From a checkpoint of a small mixture-of-experts model trained on Wikipedia: 8 layers, 32 experts in each of 8 layers.
Below are experts of layer 4 (counted from 0) of a mixture-of-experts language model. Rows are named router (the router's row for the expert), gate (a neuron's input weights, with its number), up (a neuron's input weights, with its number) and show model dimensions 96-191. Each number is 128 + 32 x the weight over its row's rms, rounded and kept within 0 to 255.
After each expert's rows: "gets" lists some tokens that make up at least twice as much of what it gets as of all text. This comes from a sample of Wikipedia text that the model never trained on. Tokens count by the router's weight.

# expert 21
router [ 91 109 157 207 129 104 172 117 146 121 123 168 114 112  83 130 147 205 149 113  87 120 130  69 206  79 107 161 136 162 177 117 162 120  99 192 118  92 184 151 182 113 154  93 130 153 129  55 108 188 149 158 159  97 136 141 167 112 102  98  68 153 118  70 156 112 153 103 165 125  64 161 141 133 137 139 140 179 186  80  67 135 109 103  96 115  74 100 123  93 135 182 132 100 142 130]
gate0 [ 88 121 102 128 116 165  98 123 108 162  58 121 137 165 146 143  79  95 156 164  73 106 128  92 110 129  99 115 159 197 131 144  95  90 118 112 156 122 181 140 171 125 153 176 136 169 119 122 151  96 129 129 144 101 147  98 133 166 116  83 111 128 154 124 158 110 162 183 200 107 130 134 135 199 113 116 131 132 159  97 133 133 137 108 102 134 207 100 146 100 127 139 118 124 199 145]
up0 [144  93 134  84 152 112 204 148 176 127 144 101 106  75 117 147 142 210 151 166 141  93  71 123  75  91 167 190 152 125 155  98 144 108 174 135 133 184 146 105  96 173 122  98 160 119 134 194  71 130 152 135 145 169  97 110 170 141  96 143  69 119 132  76 120 190  64 170 174 134 143 113 158 111  61 151 120 120 108 122  79 149 143 100 184 165  65 103  54 116 122 111 112 125  63 130]
gets: "0", "9", "5", "8", "7", "6"

# expert 20
router [ 97 131 151 188 218  53 177  85 114 120 134 123 140 173 117 119 131 172 109  54 164  91 193 120 103 111 127 141 141 114 103 154 136 124 151  93 126 117 112 115 175 133 173 136  94 165 128 112 129  84 144 149 115 106  97 160 112 132 140 121 120 126 115 146 130  83  94 111 111  64 129 107  96 123 134 124 110 155 140 153 134 152 136  91  40  80 143  93 135 119 148 163  74 211 143  95]
gate0 [180  76 157 138 157 132 153 143 182 197 145 115 203 169  84 161 152 148 126 152 119 145 134  93 117 115 116 155 152 152  95 120 106 125 150 161  70 169 128 103 102 102 120 175 150 133 149  83 109 132 138 144 109 122  79  72 142 162 114 139 105 100  89 134 163 119 111  55 134 104 137 147 124  99 113 112  93 151 168 116 155 164  85 123  43 135  94 110  87 105 143  82 136 107 108 132]
up0 [193  97  92 114 199 124 128  94 154 152 101 115 167 159 145 163 105 160 120 218 118 114 126 111 101  89 149 109 166 122 141 115 149 147 108  99 105 146 153 123  71 157 135 148 162 186 137 131 113 176 134 121 144 124 186 124 177 171 126 198 152 124 137  66 149 107 141 130 154  81  98 133 122  85 194 192  68 100 133 130 138 156 144  83 158 153 117 102 145 128 140  69  96 169  49 142]
gets: "1", "2", "3", "4", "6", "7"

# expert 28
router [ 88  95 166 176 114 119  89 102 176 139  89 105 157 149 154 147 182 157 107 107 175 142 126 159 167 129 121 172 141 100 104 162 140  94 153 175 160 119 189  89 160 151 170 191 141 139 120 122 167 176 184 144 123  68  89 111 102 148 141  98 116 114 181  62 181 109 134 177 154 146 110 105 134 123 118 116 161 174 169 151 124 128  80 149  63 148  98 104 159 113 121 172 103 147 170 141]
gate0 [177  86 170  84  88 121 175 166 139 146 116  76 179  60 141 143 141 165 108 157 120 168 130 196 143 116 163 117 114 145 103 114 117 142 119 142 108 139 124 113 142 181 136  68 168 112 176 103 147  75 192 140 124 105 114 115  96 162 141 167 133 115  98 115 116 131 128 126 208 111  90 106 139 109 164  99 130 150 110 146 106 121  87  76 134 147 129 128  52 104  94 155  59 155  89 193]
up0 [179 153 163 151  75 121 179 140 121 103  92 122 174  96 112 162 122 127  91 163 135 104 124 179 107 130 130 146 165 150 134 138 145 179 102 114 152 136  82  99  83 149 157 118 173 171 181 103 117 108 126 129  69  95 100  93  51 121 143 168 118 107 176 117 118 140  72 157 131 109 175 135 168 168 151 139 152 197 125 153  78 109  67 138 158 118 122 158 113 153  99 125 126 146 138 149]
gets: " a", " an", " A", " the", "A", "s"

# expert 12
router [ 58  97 217 163  91 134 133 151 144 114 134 150 162 120 105 137 175 145 138 118 131 186 138 111 133 135  95 151 124 106 211 123 163 107 123 111 181 127 114 112 145 119 124 147 110 126 140 117 109 182 101  81 160 156  81 120 117 109 153  99 103  83 139 133 171 153 144 138 127 133 144 127 137 121 153 129 149 172 111 138  94  87 157  99  54 112  38 152 130 104 181 106  61 157 101  64]
gate0 [114 139 135 156 183 175  91 157 122 147 145 127 157 121 176 108 211  60 223  95 140 111 103 131  99 102 106 125 132  45 131 137 158 133 122 152 103 139 121 182 121 150 132 118 114  72 180 186 161 163 121  82 161 184 148 143  97 101  92  85 206 158 117 147 159 110  73 120 152 117 149 109 136 114 122 129  95 175  91 130 162 131 122 170 102  65 118 108 100 125 109 157 102 112 176 126]
up0 [203 168 120 168 116 128 111  85 150  83 134  80 109 104 146 115  94 138 159 116 140 123 112 177  68 135 125 186  44 144 167 143  98 101 140 145 119 116 133 113 107 146 106 148 103 166  96 124 174 163 138 135 104 168 128 124  71 123 169 107  90  81 161 100 205 139  97  59 154 112 133 138 143 150 144 123 114 132 158 174 155  81 212 148 114 160 129 135 164 112 144 152 153 178 109 104]
gets: " by", " of", " with", "-", " and", "|"

# expert 15
router [133  77 118 121 130  75 115 134 132 111  83 121 172 142 100 121 141 194 173  75 106 134 148  71 172 124 131 184 113  43  71 160 122 121 140 176  71 140 129 152 156 168 159 169 128 175 129  90 112 132 116 173 107 171 105 197 156 163 154 117  52 106 113 122 122  90 115 159 199 101  97 163 112 100  84 103 135 184  97 146 133 120 130 113 101 179 110  61  95  78  89 103 130 168  98 104]
gate0 [ 99  88 137 107 107  93  92  82 187 178 146 157 113 137 127 162  37  60 148 123 127  83  91  70 150 135 147 153 116 126  86 184  98 141 174 115 118 115 138 164  77 159 117 116 122 171 130 139 104 117 147  43 147 153 114 157 126 146 213  83 103  66 167 157 128 103  72 121  94  94 114 150 147 100  99 123  99 119 145  65 103  86 127 104 151 168 107 104  90 150 107 117  68 152 130 133]
up0 [120 131 164 108 121  91 101 109 139 130 128  93 182 105 141  61 183 112 157 173  74 161 128 178  96 124 118 118  88 157 110 140 130 127 132 165 135  92 159 181 144 108  56 102 140 180 133 139 126 110 113 173 109  70 169 153 118  88 102  85 136 179 107 145 124  92 150 104 183 130 117 173 112 191  76 145  75 164  96 140 122 144 170  96 113 170 121 171 157 149 137 105 134 115 117 126]
gets: " the", " The", "The", " first", " this", " to"

# expert 10
router [129  71 104 107 154 122 101 156  97 176 166 162 141 176 109 132 119 139 186 137 141 130 195  82 194 104 112 148 175 110 147  94 180 152 124 153 150 203 148 117 138 223 194 131 162 127 171 151 103 105 109  91 142 102 122 157  91 121 109 151 130 141 130 173 138 121  82 152 142 137  91 198 119 101 141 100 140 111  82 156 101 149 122 126 156 118 137 107 121 134 154 115  77 132 165  86]
gate0 [139 148 137 171 171 112  77 163 142 159 110 134 108 101 113 160 116 140 163 116 135 160 172 133 132 133  87 228 163 129 192  86 197  90 168 144 114 196 138 125  95  71 194 164 113 141 192 138  93 163 119 114  99 184 151 121 108 153  82 166 104 170  77 126 100 163 103 138 139 157 160 105 112 116 140  96  64  95 141 135 111 111  88 164 146 175 116 152 119 158 159 180 181 100  89 109]
up0 [146 132 124 122 106 112 114 141 164 182 107  84 131 133 103 106  76 175 131 119 178 158 143 150 153 136  71 149  97 146 127  80 198 116 177  76 118 160 136 135 118  82 200 175 126 126 170 104  85 120 167 113 169 138 109  92 116 156 164 161 103 132 132  95 157 110 114 160 126 140  91  74  63  97 147 125 110  83 152  68 147  88 159 180 115 163 147 103 149 180 103 135 135  83 132  99]
gets: " |", ")", "\"", "),", ");", "}"

# expert 1
router [106 111 162  95 143  84  88 112 109 158  87 203  96 165 129 136 115 105 138 115 136 107 144  76 121 199 108 192 180 138 123 125 127 134 123 159 151 201 158 138 110 126 155 129 139 150 169  89 100 121 150 128 125 159 114 130  88 186 128 116 132  96 151  95 172 171 108 179 189  90 183 177  72  69  93 152 102 185 150 123 186  80 182 130 145 164 128 121 153  41  96 128 115 117 125 138]
gate0 [ 80 133  94 125 139  96  25 135 121 142 153 170 138 123 115  88 158  53 127 157 155 131 150  89 130 133 165  92 110 109 160 112  85 180  99 126 147 137  54 185 138  52 158 124 191 109 143 161 183 142 106 119  87  92 117 131 143  73  85 145 173 139 122 159  94  76 168  96 173 111  83 118 124 182 141 121 137  87 164  94  83 139 147 144  90 128 157 111 118 141  70 101  81  89 164 123]
up0 [184 142 169 117 131 171 153 142 126 109 190 117 175 158 170 139 118 139  95 108 136 111 100 129 189 104  79 169 137  86 140 116 190  39 169  92 124 144 191  83 108 180  71 155  89 107 118 101 137 151 122 117 116 166  48 107 131 183 189 121  78 107 117 130 163 175 112 164  99 150 133  98 150 149 168 144 107 130 109 145 151 128 101 163 126 112 101 155 123 109 161 134 137 175  91 100]
gets: " ", " —", "   ", " Goals", "  ", " GF"

# expert 23
router [105 121  81 174 122 158 120 148 128 146 106 143  87 148 125 167  91  80  83 130 105 156 101 127 175 161 129 133 139 103 120 144 188 141  84 142 158 132 154 168 164 120 144 187 140 116 150 110 128 130 131 144  86 123 136 152  56 136  65 113 115 104  90 152 161 162 127 146 158 106 113 137 133 112 116 113 106 196 129 193 121 125 164  91 172 154 165  85  86 116  97 123 150  98 168  88]
gate0 [152 132 116 149  87 123 131 173 127 137  97  55 120  94  47 162 154 149 146 113 120 142 120 109 133 134 129 164 112 141 127 156  95 148 121 103 155 142  76 181 140  89 200  65 135 130 132 112 155  97  66 133  56  85 141 130 117 157 129 149  81  95 138 132 113 102 134 106 113 150 151 113  52  98  59 146 163 128  91 201 110 129 151 151 135 181 142 138  89 104 165 184 100 130 162  89]
up0 [136  99 120 134 197 130 131 104 152 124 116 188 123 165 173 100 123 127  96 112  84 100 110 125 137 144  92 133 141 130  87 115 174 133 133 139  58 107 103 107 116 167  69 147 126 126 105 140 103 158 174 135 202 146 101 126 127 125 147  84 186 158  72 139 113 119 115 140 152 132 163 101 183 132 169 106 149 137 110  96 168 121 128  87 126  71 131 162 123 148  91  65 135  64  93 161]
gets: "\n", "==", "===", " ==", " ===", "===="

# expert 30
router [132 130 179 116  81 127 109 144 133 144 108 134 121  99 123 117 155 155 210 173 122 108 150 135 154 131  62 160 190  93  83 106 176 119 115 148  84 135 151 115 102 132 153 131 128 106 131  96 168  92 103 181  98 117 122 183 147 115  86 123  50 124  87 135 129  94  82 127 169 109 131 102 157 111 171 144 114 110 162  86  98 129 187  77  93 142 118 149 125 139 118 123 134 117 112 112]
gate0 [118 171 118 139 110 110 111 111 164 141 140 125 144 146 137 174 118 159 160 145 154  49 126 102 138 164 154 137 155 117 102 130  87 123 134 156 143 137 173 142 189  86 116 162 140 176 163 161 126  80 144 143 110 165 133 148 154 173  92 157  81 149 101 117  78  85 142 144  77 175 128 110 188 116 111  83 135 182 146 131 120 127 190 110  67 124 151 131  95 165 106  96 113  70 138  91]
up0 [109 208 127  90 103 121 123  92 155 162 151 147 157 133 106  73 123 148  53 146 179  65 117  74 103  88 201 149  91 104 168 128  72 123 141 151 128 109 119 146 124 117 138 101 146 128 144 109 125 125 125 119 152 122  65  75 181 106 143 119 120 124  80 134  65  61 126 165 118 154 161 122 160 117  63 104  94 192 119 133 164 117 122 161  73  90 126 138  98 163 121 162 148 143 164 115]
gets: " (", " ", "(", " [", "_{"

# expert 11
router [139  83 142 118 111  55 125 142 116 135 130 182 201 139 124 156 151 150 176 161 123 141 194  73 169  83 119 120  84 105 146  96 116 121 139 153 100 160 130 134 160 143 159 149  79 151 191 146 115 132 133 123 192 124 151 185 148 123  92 178  76 108 120 149 117  97 174 149 164 104 107 240 165 154 130 140 173 154 146  99  94  82 151 103 135 178 109 104 135 102 165 160 130 133 162 113]
gate0 [163 136 152 116  96 189 131 140 124 107 101 167 161 140 106 178 131 145  95 145 100 164 164 114 159 133 126 120 145  74 149 111 172 117 147 138 162 125 161 161  97 171 115 129  96 143  87 149 193  93 188 153 131 174 159 175 134 105 102 117 171  99  77  89 140 179 138 127  77 129 109 181 131  96 124 123 122 119 139  71 134 163 132  99 135 143 138  95 108  67  81  68 165  59 175 142]
up0 [ 85  76  77 110 186 197 131 183  95 121  69 121 143 136 111 152 120  87 108  89 113  54 134 116  95 184  93 152 145 201 143 163 145  78  92 133  58 157  96 154  59 129 190 151 118  69 169 131 152 103  70 138 142 158 108  82 138 116 161 105 140  69 112 156  69  58 123  92 155  84 110 156 140 123 131 143  67 139  75 151 150  52 159 132 103 132 145 158  99 214 100 134 136 153 132 146]
gets: ".", ").", "\".", ".\"", " and", " but"

# expert 6
router [123  84 161 117 158 140  68 138 147 115 126 111 108 143 148 172 197 148  78 187 152 113 116 125 155 128  98 136 131 116 120 148 158 106 139 135 139 114 150 121 137 130 111 147 128 148 178 121 145  86 169 155 122  85 124  97 103 113  91 150  93 138 157 162 113 139  69 123 165 137  86 164 124 138 132  68 200 151 144 190 155 161 152  80 126 140 135 109 106   0 131 152 118 133 106 137]
gate0 [131  93 137  67 168 161 102 138 168 151 112 160 152  78 122 155 120 123 101 167 100  92 135 132 141 128  97 143 157 159 141 176 167  80 178 188 155 127 136 154 132 144 117 167 135 164 112 113 135 166 157 153 131 147  75 146 121 124 107 108  65 101 176 148 124 177 146 146 130 135  89 157 145 148 137 182 105 150 134 109 150 149 125 137 166 158 153 124 108  48  92 177 139 127  93  96]
up0 [132 159 168 170  94  69 125 126 111 126 155 134 149 103 158 112 158 167 128  66 153 116 119 138 113 162 122  97 103 111 124 116  98 180 126 107 120 135 109 112  79 161 107 135 119  70 163 159 125 117 127  72 128 101 182  85  86 155 137 129 174 117 105 107 148 115 102  97 132 112 192  78 105 124  84  79 115  83 147 134 147  78 168  88 110 163 141 121 154 178 145  85 116  72 124 106]
gets: " \"", "\n", "==", "|", " there", " '"